config.toml
norm = "rmsnorm"
norm_place = "pre"
norm_eps = 1e-06
Below are experts of layer 3 (counted from 0) of a mixture-of-experts language model. Rows are named gate (a neuron's input weights, with its number), up (a neuron's input weights, with its number) and show model dimensions 0-47. Each number is 128 + 24 x the weight over its row's rms, rounded and kept within 0 to 255. Numbers have three digits each.
Before each expert's rows: "comes after" lists some tokens at least twice as common just before its tokens as in all text. This comes from a sample of Wikipedia text that the model never trained on. Tokens count by the router's weight.

# expert 31
comes after: "-", " |", " the", ".", " (", ":"
gate0:139108119110158154136126151105080113114142092108143120104135093117127134139125122086157119114136115082121122140127097158107185094108149135122110
up0:091137110137102165163138116123143107143139104144119109109135130132119170133106162153164113124091112095077109112166123117115096125071155087140117
gate1:174135125098140146118147159104157097134118087135095119142131147173104112157123138077138104106154141146129132171133122092114127100121084128113125
up1:140121131122128119099123153129127140139097136133126182102122133144093107159081168122145146125147151140134113124094161128120147087141134141147159
gate2:146137096132147111154109158116071096117158088099141098108092131133153136120105136108181115160186132120092106131109155153105105112118142124111127
up2:131100100141065109143152134088156123107143123116155115087118138151116151134132110100158125141133130172116171150113178105121155114123125173123124
gate3:165139094146137091167116138139154151137126127171128162098138125158143129117112129097123094152139183133102140168134134141087152099107158161110153
up3:120134126130148132103151121135156120141118125109137147155161132118112173149051154120117115146152157118125139139176078115095155126110107175127089
gate4:150149102159103117120137167143117138133140090152125121124145099095157057103129115143123139109136125122141127121138151177135148077120195082145142
up4:122122100126146070078145162136108070136093129178103155059104133172118117104109106108125109080147143126132123133180116113108146111146121115117137
gate5:139101099112131178163107084130152124126123138149129131124126116119097111116123148162127144098107120117131122115138115125104122102106157140153159
up5:096175132123135091162132124101133116111142173110121150128113122128151164137136147140111130095155159149155129097166144123154128166155132103122149
gate6:091155104110078153121115162094101095123096153149152108129146088095090137151133128120145110129143132108147114113151145172128142135141129135137121
up6:122107101091120117129120147116109162125118111132127109122116123105118122150156049151136114133150135127111133147103157115162166167131094133108139
gate7:135143151162127131096171113090121097141146143119134142134136115118178128123098098121141175100156116072102176105153093116080158104097102157135122
up7:143132142118102098093186113127131130127130142171082127168154078111118134123135101119072136150123152136145102154135120148096104101153119087146110
gate8:108145124148133114111119141132113127158139105115147150116156117146139111171101148125106121116108117134065131085153071103147157113137149115121078
up8:146145152098150127112119113124158107094120149115057146165076183129142097093152116168110108117144134075152123121137125166113105146137125123143170
gate9:127134081122156121147088165155160131145145105134139104117101096155102117117112124120122154150145124141135119103135091111153139163125082125137115
up9:123152147134077141132156142130096124136150129127163079101108115123130166107144096143128142117131177109122133170111154092134107125101121108125100
gate10:164123157121156141105126111093142112147127113100144179193145137080153131137144119119126162117117148083140123131113162107166105118128154135154129
up10:116118111145133144138080152138115146066121116107146119131092127142107132141150111173119139108131140154093126143088164173177143151131169112169132
gate11:113079146135115124120156112129159115154113148097166161086149133133104134120142088138143119087080138102110057137106135181122135080150146111110127
up11:115141082109157121145133139131120129179134091121122117134127128101108134161113137162114145155118173174081094108153083140164189127096118123102137
gate12:188120122126142092067132124144135142136158157128155125154144127109117152132114123096133176105149113175121152166160100116080102096125098183147140
up12:148133159078179162132096129120127134103162124136091107150133144141156111150149109137155130126145086115113121196118084148135157108145159137147121
gate13:126114102151148135125154086163165115081087114124129143131102130114081113110116179165142105117136127152128124161128131133103149154122131184141146
up13:096107103163137166123103121143140135116151188152145153153114116100183131161112159136141119129113139124155179153163104105149108183177158127132127
gate14:129130087133098115102139148150103128115128127115111101166136101068141122143121128094124159135102081071124099137145176131094088151121082158141136
up14:137091141123082119080141170116106164151092122099133116135110161137146144120153149197129148145139191134127120118114104109148123143178143160114163
gate15:139100130104129145108159117128146097084107120112122111141144083108062130158084138122157135128125172089135150097148153135119154096118083112100119
up15:103124134162135124127116112142118080104111098120113156168141150130083139089149155095100119130143148139108164148119126121139115188107095132094099
gate16:121150124139105116092123112150137096119144153097161104118150122120092118139138098109137181136139105097119117102139118146120129101152123100077100
up16:204090155131097089145168146147137145169119114220123126119118130123154109141129165114133079134113151087155129179104131121119107138121124133142154
gate17:123091113155150084118145139113117141156113116097110129134102131106078138148140101157121128124125158166115111135136099139097097147111157067158144
up17:185142124191136104122148170101111138109145123093117136151145145159117128119104141118105137116178103123170136141102122126140101100103069126123137
gate18:148138134155127178120165144124173103146151139076133142178129119105127141147126126082143154115134112145107146144113121139140156158118153139132131
up18:121170137119126143080142128088152099104112134128130145154096143082150078152122097145123109129134072139145148159164146121088107138071151155134136
gate19:125056118131142083108142126130098089124144178135179139143128134158092148127119121131097110147118151079070134137148159144124123125105150149115142
up19:101161169163125156141123124128125103123118088168147118111174131135133124121138132116118149109181073129105117112152105115142168143101164121144143
gate20:141116103135094124120112129147107151081120095079149125099139138149136133114141103135134082087117122107112130108077112053157126122131142130106091
up20:163171125094137126122117107130168127144087140175114111088139142137117133132144128103158142104152121153113105129134145143130116097111098116095135

# expert 39
comes after: ",", ".", ")", "0", "1", "2"
gate7:096132113117133139129155134158097176115113087147151166151095110143156084136112131110116120126107128104150178159135146126109134136116119136154092
up7:106140077095123101139143152153133148126120122117161119131141110123152123137101147142167160138112107139131176169157151140109134106083160126110169
gate8:118111094115144093137129087119156134184097097164149144105106144112113131184139112116121132125158149102060133107106142172168142147130148127125142
up8:147131083134068086134106104069146152121122153121109117104095146138122131129171149133122150120129130141116151086150118126138121157117096122109149
gate9:126147110124171140133132158149105140161141082157114155160098120146141179133130121160163118124141100129143170108115157171117121094101149080145133
up9:109140128104156138113132182122114156114124142114086128169080135119176137089174126120149135077130129107129130159121144110112125125139118105141136
gate10:163148133100135125126138117147124138113107156145123109135163138156159130145160131119147111136095112115139161113179149112145114110106145142096103
up10:142115131162156165089113109151139098082107091144101180094151099089137119162108116125093129116130142126159139140146122156143121173128174132106149
gate11:120116101153114140074159133123124134167143107118143113123059175134122134107117124109110182138141092133139155166150124138098147145156128146155078
up11:162113140139173144110100110150125081130153134102105126099116137115131109151135132114162149133106089162114166120110110133087119100138135147074136
gate12:104203146107142153158133112093122118138150160104137128129152129111150125136102130120146157127105103164140156122095119106104126085099149125095151
up12:122098140136156084096115141121149122155133147099138135136111127148146129099131133092131152154142158162110204056091124163155146096141137142116141
gate13:094146143143128095130166098113132093150113099180128139147087120122149136112142108140147131084122123115179154077143171121122119072103162127162107
up13:122152170120144112113117155124140141109105145076108163090152145148083123184117149129152119127116176161146119157152130112079123101138099164084130
gate14:162124111190133136156106093150154188178127102157096132134132160115112144139122141121139142085107118159103115124124093149142105129102104140099121
up14:150150116122156090102124172090142183120109093107152144113127181110139093141138120137135131097128113161153143151127134126122142141092125138122121
gate15:132146127125171105131136104114129101139117133105130123195135121152094129123085146127104156127107111108119133108153112127118103115120087135065114
up15:096155150132121129154116093075164130110138132118101188099161147150113113157136098133131116106133143130135139174094098088126091130165157154127140
gate16:153081143134112127107165129146126149152144087138171121143110120130141151116109120097220120137094117137148168101114144109147129137162112113104128
up16:088128149139110129129111135186110098123085122133080089102113154108102070129135110087151136132154089116139152117119133117141095148132140093171116
gate17:099146092157147178136146103169166118135128117111160146132130147128129140086106098148126143164126079151143131119182131169110128111114143125105171
up17:120171151177146104145183095129135176155170148109140119138097117163158158111102100114109106123132131125118127142098168113156061108166138104083150
gate18:106100126160124115139140121118105116116129100102117072167122121115105152131121141155093124073110122125105155136135108174132088138145105114153104
up18:154091088136148140141084137153157114145161116138116133118149120159129128119124070170164123102136136102106127110113098154116129114102163122113142
gate19:126147121138099099102175143183147127110105092061149138100109116176106134069111122124117152162101143134144155124176158114148149139126119097144122
up19:113116136114121102136136157154106176128138115107127139143109161110109092110137112121142092121126153140161099129099141131131143099143138174169145
gate20:059114125114125089158149117143101092104070152111160133155094148134123112115109150094083141154107126131123190109144129136119157165117150149139136
up20:073116115133131107107125127077153152103100139096128077140125111108138115146102148123121096127153135121107166127084119157147153125149109109181104
gate21:121128072096127117122128105149182116132119129075138209136124126109126107140102114121152087162152153151128121110142091159103140090109098111127132
up21:087108118129118096146143177123123081131135086078080122109118149132122113104116129147120123169163154151082117158121166125143121138143114140134164
gate22:114103112112143090154105141115092138139118104141137130162114167121132165137137132111149201116116142121148115140145071147118148131107117114099141
up22:138136135140116153103108101120126123144125064109161156142069142142124114121145151123136085118122140122138146138115094128116127099116124179129157
gate23:107129097132179109112119132118135166111124104119129117149108110108121131152154131123115140143107135149110128121124121113137114100128171130132095
up23:146098100129100108110128154131108124163169124083158120126090126120108129135124179097136096171136161128148106131158062122098137114141090155134134
gate24:111177112123164127096160141189111104132135145125096139160083122137110095083089124107142146142114121175165148134176095118154110115134120138125130
up24:150137169131073167134142145146122101147135130096123102145090082113144168164135162176153105136144145105104149120092118151077131096134123118105121
gate25:120146071141141133120141089105126143108156141121130162122129116159108120126172120124160143155115132104100163129112108160121126088157092124157162
up25:166111082150142070154140120096161098158106125170145135106115091172150133074123147109141130146138123118144181150140145128115156173112096134144156
gate26:132076138150125134119178143117135156154120103089146123118115124163095141091117097165130162115098134128120156137134128079174136098110134146099137
up26:130157117141169113123166144135105139108127096137140122075130090093159153128094100161181145128104093128108166104146123098162143117076171109145143
gate27:136119118142150093161147097144095113110092143063113130121133095163129134088129156128110095135142140154120150143129129148117117143108166112151110
up27:144181124124128087143109150148154109141134130158089099125106089074138087160104128112133155130114174164133120078172113114146109135118084121152155

# expert 20
comes after: ".", " S", " F", " f", " T", " W"
gate0:130114125144149134110132173113098144102127170119102131108137071133127172106196143165118074142116135111107125126129125087161147115122142156128119
up0:072120134150108150171132106161113161106106130138137135142073107081192134144135136122111147115097129133144072104136109114156164115143112139123129
gate1:178125133140142115091130127143119145136169134115128130123112159117117132151152108063163091142152158157113105142122089119143153135145138161102149
up1:170121121109132116186142121120121117098118093140131119126143180162161096113106159068141123166121109118173115127136151126116125135128124124132181
gate2:116113121101150100146148121097131109079154132096090169113169116125128096132151138120138149136161106150152160127151154087128147122113158120101141
up2:146100130098132113115142114121155142096168103145099152129098131101134178155166113065121145183128106110111163130123108139145144109122100121109135
gate3:074142131125111091112130130100097179119128081119134121102158130110090173143116096100122181158142150169129096099117127129139159081098146128137135
up3:125134151115157124133148098143090118180119131121128130136160147105143137122096128120115115124158118083128148162125112114109158181136122136104120
gate4:159135117124079111132157154096094143079106120147150157131179136188120141107179148140148139164142107152168131140165103113130121113156153102123154
up4:177096133126127176102128105139143159150090092139139125108124131082142091114143133157110119122136127155126116118142125163108167148135110133118138
gate5:142118132124092108117153123158094164049110134132159120123092095129119146146154153095177111161083115147144157124139132113121140155078140133098118
up5:150129090128164155144107133161092178153126104083156104096111138096148134150111151153093148107093106122103103141133132159103120113123144126131116
gate6:167118171118194156142150123135102137112128157146105091128155173112136136090146136132127116125128102122142074097150145136128097133144133142128135
up6:160113132136115069104103095084122105166093178118162110133104149145130145106153125145138171153094140133131148106149133151134097104141135170145155
gate7:160139149135106077104138110184151134129157107157139111130106158095126128092122131102129123139133136082137110117121169101121113155142128122110137
up7:181088129133130140148127129118101148119140120159179149103153158114156138121142138123060138115120131167111124132090119110105139142117152102126133
gate8:178159149138154085116164153101133121097109152151144153145130117148110118137085133114100105144059140108127142120138090080088110137146154110092130
up8:106133130093145136138136098129157141131138128172132113122096167108123122136195122129157173132102153165105110102134136125100118121154134120144120
gate9:110141125162093096101125130110088142138134105100171139109120142097118132109188137158139112125099120122123138146111112139155156130132134112082160
up9:107138126125098168102159126151101123141154151103119122143126146094098122128146141127122150109121146121099122142125144107138140100171119129142142
gate10:132101101166084106138075121120155190148125146122165141129126144109085146122124123077152137082115143111122093119156097107130140130080120126095119
up10:143107160139126125163109187104127161166145130129122109146128130077116191112112132079158074121144072142146135119145108129128123164147160094153133
gate11:174102159142140101123139106136102163125139122121158128129147116148093154139175107112140134136111112119152131121112156145087130139123085109130152
up11:111104119169122080113119142108136104115149122105112155064156108158061143132078104156132102175138114162162115126133156134128170151095145080101129
gate12:148138104126160106143129109157155157118137108104136162106120109091109055108137079169101125138176144116092068117124100134116113098126113141087149
up12:121111133149150090146117139122162132115117158112098136090150109128080118110112108105121111118056120145120170191135115119102155113137143109126091
gate13:097134151170168144142166157113109148110150151111140139108135099098090113121162121115158145081099149155101116131124100124135126095162140142102108
up13:124112140122115138125117128147125125148153164155126135166171135178117152097121090146129144140137131106132158165110152149109116118128110194131122
gate14:111083151112127094109119158112111097094158127145121112106159104153078124114145124122111140118133175137107129098132124066142141125110122124092139
up14:092143145167111133144144094117158108163132144116162106077150165078108118148122139107152148128152162112098074096134165158118130143147138120102128
gate15:184110143107112121104181125115128123107131147129110164133106098122088133113173150113123128148172137147097098157141198138130130118129121090139140
up15:127093128136135116145131105120141114096135107132166161098122127147081097094111130074111126131138126117104099153164135130081139136134100152116142
gate16:138158138162096164110113100167110114097151138122173143144144080095119161134149104119136104158129060129178134150118173150112121108141099127128150
up16:150090072146150118110108085139124169116103169121131097156141165123123132178139146141127156127145141142105104104110131134116123083131107094097188
gate17:108102120128130063122141137152161169141121156154130129123149090172138138114125106133169094136156139098082126151126074081139144147069143128114114
up17:130113149153113097156102121130100143110159127128081101129126107143105109100124108179153137107132112117101107177100097155113127127176107125117168
gate18:129175159140130124089143145164109172085152106117162135116123127125108156118118141105112129171100115191142170138116133147138116159135130071089126
up18:162169107158132134142129146100130150170140111072156122077136147195136165122140108109120133122131149092158092129164093119114122149157087108144094
gate19:119111150113100181113125133129081147123130160122147116164126131096100109121168127106144146149105113134131126175145121115157162116097069120155104
up19:118166097141102167145079136126165106146136138125163138101137166157090069128114130105093113130122108099088105153128161133131115142110168106123152
gate20:122113125146139091126117123120111136090159136125133163130149138146177119111099107114164101143140170097124090132137129128114125118114104123164131
up20:115102110133121087123104143114114186100075096142139153146142080147148076126131135120135146118152121152132152143159159115109122105086124158107120

# expert 37
comes after: " the", " of", " and", " to", " a", " in"
gate0:117124121115088123106120143148126119104152200105141160090122151158112108130107145134158107133138140150106148115132169102092137117121168137119088
up0:169134072128167103104152138126113141153145122099153128129122118105130146110083133125147158123103123154129121125100104159140113105122138111159152
gate1:161114145126153112121169098138057112128125140132146122116136143154106181123125126122144130125137121121134134136145142100120177126101166117136131
up1:146102125157190152157187082143052128139139119121105139132135129128136155127134117110136099111134136116110128149138116125147157069106174132139085
gate2:091085172098133175085115107133119119125146086155153120117137184135115139107146113085089130115125117106125098099126180117103157138133152138130130
up2:124081147145171124131108144138111105135101126171114143109088179176108134120143113129145108093088119117126150130126078140109151113119163109116129
gate3:103144115164114159162140093135051114119148112109160099140129083100177155127136152135169103103135085134124093097154108111102134136122110119168092
up3:107117120181117117140131143160141116113128127069116093146173122135171139154073132115128094181144092151132111064140107145128097129100088098122127
gate4:138140096116093126153168138167121133137141116137159159108107098123117157131103145107147140112123173085111106066118153119144087122098167144150087
up4:105120106140097116132112117159141129161100124104147092089135104083098118118111150111139139147054130120126142087137100155108092144149104120118118
gate5:160077130123138117212126164129176148115117119171098163105083135119117131104167162104144112149082112141147115144130102137105110157131150109155137
up5:163132115132090129079125157168117138167164125128135146165110159159128169091108089131128128097134134119146153161131121129117111121124094142092116
gate6:135140110112119144134130078092111153146148110090100129131132104117091131165133136132125112155188113135139105134166146127139135125065101155146126
up6:106179131095147109151145171113112145142139178166147115099133114160131156113139113105112149120147129132133103144102154105121136115144114096172118
gate7:169131130144074114141132131108093103142130137132146113186106145103160136146131120100133133174118123154126090128142112168138164135117123122106165
up7:135163138140128124158097125133127091087107160108092159132133076115156110150113112100129117163151082113108101113125126112182165130137135111119159
gate8:113128107137127133170109108115137133132112111121139113128106116095139143108162148115138125167125132168112144123167187122140089111161144170174172
up8:095151189108101135141094151134153110107154125130149122106140124130088120105096146145107090122145133094116132086129122137178117154104156089144132
gate9:173098097139114122132131136124153130122134125123131153090111147163118133121161159144106111122149105142131112117102154139122131091166159095100110
up9:117123079150135126132145158105099140161110121140151078125132155186129128133133119104078101139114132165153133152124184132098147181098144133133112
gate10:132125122147104124107149163121163141136120119124146049142127074149103149097158160137078150134119143136155101183157126130134135118135143122144154
up10:105134142114098168126127144124154110071121119138137120145175151124167100155148105139140152119112125127135152118108112120120120178107127090126171
gate11:105108135166125142162136107086155124111148150117184135137116114127123123080150153134129136136119112083133157116093142165133173101136136143088151
up11:091123115132090151157111098114085091160122094133111136128097100119113119121130105158111190157099125103132109127087130109155124123102146117111134
gate12:104158143116117155102127130105086152087113106129158139120114134082114119126122112112110135121151123148143073134119103122124093095148124118112060
up12:139079161163109094093116131124117121072119151108138165145115143118119134131114134088109109144113164112122131132112112119120136189170172134100110
gate13:121132126099070105119170106144136103087127129130139180129138112152077130119143179117117127113139117100080138112145115125104095115108159136091141
up13:126104140172162163126105131149096072140124109152139117098088140115122173121097148093161140118142110143108143079093140125124125142113140102124129
gate14:113135144124123147141135134110121086104136131145133153158123154188126147122183098103161103153144113107149168120107099166134161150119156126128163
up14:127121133110102189114169075092093085138120148132130119118114168117143150085131116111129136150142152074122160156147150119101125085118125093122113
gate15:112141088161121112158153154117132141127149121141110145120129132111110160138119128087131110123139115169097127149154090127105150098123111100137138
up15:130098128124125090129142118135160146121137149130164128163126092130148165105119138127134129119093142127173147135081132149113116107135161176162117
gate16:139099122139173156117121140126111094111105111126126125097124099131133110144164157112142127146157121081094201108100134122125116112116168148148134
up16:169121115141097151142132104138134143122099139088131194129148109100134089143129086137114135098134139117122139121134155138141090090093118088156120
gate17:128094144125114152164116118132180104105113116187143111116120124097127131128100137189148133090126090112109123125204103083123155126159154136105095
up17:125087121121145164102127139117165092138128093119133071137100116132132125138138166136141103151151140138116073131177159133130120162093092118121111
gate18:124150124136116130113110099079143116084122127182105143128130144108096161153150102124137121128156109149134104117132157123097093083098112157104136
up18:117118130121132167118165133119116119148144185092122156134119134123130153180104154164102133159122147097063151141149104139116195142138171105168176
gate19:140127143105128123114144143099110089121113091150179163121194137103130122110107109116077154143126103154126122161130105149098114118081168139140094
up19:182103135134104173146132125113141085109148128143112134168137147135128140165129122147099144153140121140091156106117123129103137105112135174144163
gate20:124121121108108124124079101140127092172111155155154127127113161100116105127113097133077124127138159168162161141133151153120130087156138142106127
up20:136116140127098138178145138102142150163159117139135100170099135173120164141165140113157088132116115080161112123099133156118119169149151126139151

# expert 33
comes after: " |", " in", " S", " a", " s", "|"
gate0:158182152118140107121128193121119125107108120108120151121130130125101118157154110095123141143106138156143139119126109182097157098116124125124093
up0:145128127145164112095131182163106138104098155098117172132116104184131127117140070122171148122127143176146173165114113128119122167141149110128131
gate1:136132128122136127129121184127128085116120126107172160087136126168106158131089141126159137155129149160118114123163132141135113123114115106129149
up1:140153112116102159120121121190130152102132100154128148122081114115132166139115128134125100133098150121129170117156172081085127148086116147147149
gate2:141140080138123139086126140099121119133151151115127088104123138176145167171135140111129106107117171139106140091136152115108102108144130119133131
up2:128143135096121137102106145095178088099116146143136102144142150121081138145119135146121155099137141143141102159147119129091130142144144147125147
gate3:106107134163172122084099136154131082115131106094142138128124146184125136105140160123170142117148095116109106141140133148137177093115175128144107
up3:134170143140116119069176110116145153125134152150149105120123131174166125140151102118088121151116125146126108104122171102133104144164126098124126
gate4:138167112100137149114097174097123111139116119103116133142115139143153118134175088129151136094132116106139069126126109113111173166140131149104136
up4:151104129105120136109149144147110134146143139121151107138128104125158152119109110080150091127123110152105118139138100120102144104148137161115104
gate5:089164105120086125098080172103139131074124096119083165131086146107122116153118111139106128179123108117128126102125121128178141128099121103106108
up5:133111164125153126119119141097161117082132085139135120114118116139106131143103135157112122134142179134116188111091167134149144154096133139156115
gate6:126142080152095154087136146139143157125152143101104128102121089153096153145152085094186126146131086095123141155160112160118114143108103160118083
up6:094155175098151148133116128106173131151144161125108133095133114124114124110127103132100141134142106099182134131138124139132159139139130128094085
gate7:135097120119112119103090128107157149126110120155141184110137111143116137123136103115161132102156172139140160123132133147139128135073129142115146
up7:155117141139147119133132096104101117112136153165121130172155125139137152142181158179111132103125168102124138122159146098111091128177105116137132
gate8:138088128122099138117160143121122142114144156131120128143074172171152150128158121111133106141103102075122120086164137156102177115105152133097182
up8:115129122118091145131125139142137126112159115116147101085158115151124122155115112157110155110143124154055134113131102125136057119085154130137107
gate9:125148134142119120121097203111122134113099121099173122088104127134141142150133095108111132137112141134196103101137127173171166095105134132161132
up9:134119150101129106125131120108097136121130121139162104122108103166123157174140140121173104144158157119112120184106143086153149046110105156134125
gate10:159128139146137136156122153107097113124181174147111143136082182136117142121169081079147158162136119119114123132124127114137155130103129176116122
up10:122135083151084110165108133108152139146123111171117136118141142134151133100101135157084130110106177150101172162129105120079129110119121127143146
gate11:149093116139150172119138130137126130115132177132156145133118122151085159116155124101174117142150085122135113154099101167127108112139127139137134
up11:095144095104150117141188143120134123154119122178128131152155098118115143157098130089120139141133120151132130153166141166120111127143124168112189
gate12:140155144123100125136117124152088112116096122130111163121126140125142149114130136113118150121164114134121167094159143150129130090129152104131134
up12:113114133115132125121130108163116109118101127153100114120139123113148123138121159090169202132127122138192149102146120118134098143103127143080165
gate13:106195103073169095087142149119133120104130107125156128130147121142088163114119145087115144144133127127134140104171162149097120100085117152132153
up13:140097079122143113116131150108122104143142088132121139100140139099150114168114162092171115134115114134169151140161091136146101145156124151142135
gate14:153146090099101092159105215142133110107143111124086139113120132156127135132144104120092087155160128087119101110132110120133148111133112164128103
up14:119137082128127147136097129145143135145173097123102124167091129120128169146078180100124123186123145090170116197110096164091110149152095145145112
gate15:085097149110121132130175132158122099175103151148098166163135133104142108140151104119144126149092123144123119116133131139130128102143145168116130
up15:100117143148078107155097138134130156153157122154144111140136172185145134123111091106142138143145138179133106135132133141197110126174136140143144
gate16:197142160141144116116130099103130111091106162129121124111138151150136108099116135079117166148188153096158144142130117158137121114125124107124070
up16:138165105148122140161130128109124091112072147155115109133165105109117159091118175095161111144150097108093116159119148092157097141116134118129111
gate17:169126098153129113119141157121137188124104128154148099136156139132112137123181102183155144131142126121185142152107129118154158108152157102130122
up17:115106098148154110183066127133121084144119138127130159117127119116140083115087132173142161085104145124127120132143154097139140067134176116147132
gate18:157124131102147106122136112100134133103131128142165123144140114139132164124153070163146113113117113089174133157076097149136129114073146108139115
up18:112121147098100093164173126161140149100132127126105157144177115165129137139132092175108107143134121133127156080140106187103129109086097128188169
gate19:095147144092110127105119137143131143102137132173134148089138132140128132087167099072143146163128169127126127139132114097105154096100142118133079
up19:092118139123104161122142093154124091134118126134122162099150156151141084170158097105170132155102094127127143158101118101112130146109139116134143
gate20:135118111163124132137156139176139169084095127110117146119102172163116172109158075091112144147165118153157132123122109169121121103133079167139117
up20:092108142146096085142175120149126154107175152101142130145130158094130145142072132152135112100095095151133122124130121122163100077126138084121092

# expert 3
comes after: " ", " C", " B", " G", " c", "19"
gate0:109119120117120131128139136145160123110195145095210122117121155116128119139097112113156144144116140136115143158130146127094143124074124155160146
up0:116103150156177166094170124119151112135128165143104134140157129081129131135172127164145160119126095115137136132144150125151149106178090143123136
gate1:128093138091113119104124084130160115095109137104179177091102168150141150158151118101150165097075184119153099118148136134141120136131159102117142
up1:096098086141099095112160107068155062144095162142141142107108091136104143131147117120143102123149143107114169137120158125138147079090173158146141
gate2:113099090129089077166128136148128135155108132126155172157099150146127096171136109119138115084091124139101107102133115123135119153150179130123103
up2:146141153121153124123087150146124069096119063138149119118075126101113111147122156155132138106085147144096095133140109135150162133133128073132133
gate3:103123074115130088131124128143169151094149120115142124094124129108094124090155113135141122096115119139118134133129117149095149168115134136122116
up3:112126127149100131159101125137129152126139105112115148109127149134090127099118074131101139148156155173128099149195069123178131115123158141103141
gate4:104122073119110146149149168084085129155148139127130138098100140120123108142134136156145108131102149112128099128175138157133161125121123121122085
up4:132156106103109139146148142124124072142106121128148121125124120126111173137128161110132109166138151111136152155175137097142114135101146134145119
gate5:118136158074116073186107167162111162108107153137129145113108113066124191129159120152147094138106152158103111121115097162119157105162146135152143
up5:079143147157117122164085117149121111086093158129171136085160112123103171124130088163111150098112118133132087116143136129103121092124115144156136
gate6:165158107160136131129126153085088140121134172222117144128148113120128155148132149108101096136136147100125117154115124104148128136120138140137128
up6:143123135154117153157146133104152116120111149073126157153089072162117143115095117149151123131123123134100160119145136128124133104107115077146105
gate7:111117111118134184162168163136167119115134104169119126144101123099105118173135096090148125149127108115088094138130091161140128090148178116144135
up7:105115128106096132121097163179181126133154118124138118099102179172133141149113144095125113162130138095122118115133137118098112103172134136113133
gate8:161141118152098119130123106097124110108143096142172159088123104154147125151109089096133143088088126115078069091142146120141134123125128105144110
up8:107148068146129157111124140110156131130116075109150112110142190133185147147122088129097106113150126145157143141142130171114123138106110067140143
gate9:140145124131103108110138114074094148151119081132103112139102162129137127159107124093126128115106123118120114120108131135132151172110121125132166
up9:125147126142108194140127123152114109138127121077074142101110137085155103119111144126135090147142117108135129157126140152131172137084121096116127
gate10:112103171158155118141153192117092132168130108124101152100146096179132169157126149106171078140126114113123137128113109114134135078117154149142127
up10:138132137133131108081130099119139193112160135179110152085131129086165190101134145153119095151080145134128121130130118099154113174121131119140113
gate11:143131097151111138110107112144105144150114136143128140104154149138094127122158189141102083129126148131111115154098096115131147080082159120104125
up11:145134110096143075121113134122104117121113144103123154110091131104099099104104129179117077138161150145107127134141118139156162101129152123166122
gate12:148133110128124085147129129125099119078176114110148168128093103134124093109124076100171139125117134161146134148124144151091093126108158122136154
up12:174139149174137094128124135105136161157158159107145147127114130153117102115128102106135107126130162123160155104169139144173082092126155146144154
gate13:130119123158175092109108150153125108110097151147142145118144100125123184136121132174156163113116180143107169140092133162124142117128158125106130
up13:114157124120141098083129141115125154130135125098146139111111114164130110136118131125170153103158155142132142190109169104144131102133135108182121
gate14:103114124137134118130104163117110117115110085156117122089128116116137144155124106098162143105097139146142132095126146156089147125140134131122136
up14:111107123130143157126154146151096133061134111138113166135115136125144132121115104136165109126144155135142109087127123104115104089116134149149090
gate15:127126146086093094141143130126079120107122125131109123129131099160126138159146157091108107114113172131074134127125173133109136158137121097141122
up15:157108079146140107164138116111108107129137097126134135123128109124106156119109129162174184177135139125126121147183093121123145088106138129102120
gate16:074123089125107138120142172151122137123149120113139153140131157137080100155132119086118140127111170134094093157150120178149102098129113156143111
up16:132118108072153092124131120084133149118103131110111124104148134124152086154162125139178119105143168144172121162123119138139110127097103117156107
gate17:148118138131133136126143118172148115135111075124135193119088108180107128166145141149097112138113137124114107078113112152130123136133132155122132
up17:165103104160122133141143118101126137127080113144144086147108104109142108090107121145138087123127137161113129108090146084114112095129138088136132
gate18:135080148139161155108139137164121121110156116152065098128123100098113133169134140146102134145146137138101136107117111107136140152133147125162152
up18:107127141184105095132131159144131116105127100153139154100148117140111140198097148087125113143134142124141119158160150127126109115163160136124147
gate19:146132104103118161155133139153118148067110127138132149156103119148098170125143132149131131102151144102169168100089118130139112117082145094180090
up19:134140128150139093144146122152124164115109141143101146144095126169138162142068123114103121113141114163138093156095144195100098115122103128130116
gate20:149139075127095121169154149123105147166149087117142155116106137126110139142142148072164126088092085136174085136088154150134066086121113148148148
up20:114131163131107166114127118115217136124158111131154109097104100105185142150150114105100103116102173139109126104125078100127139123144117140141149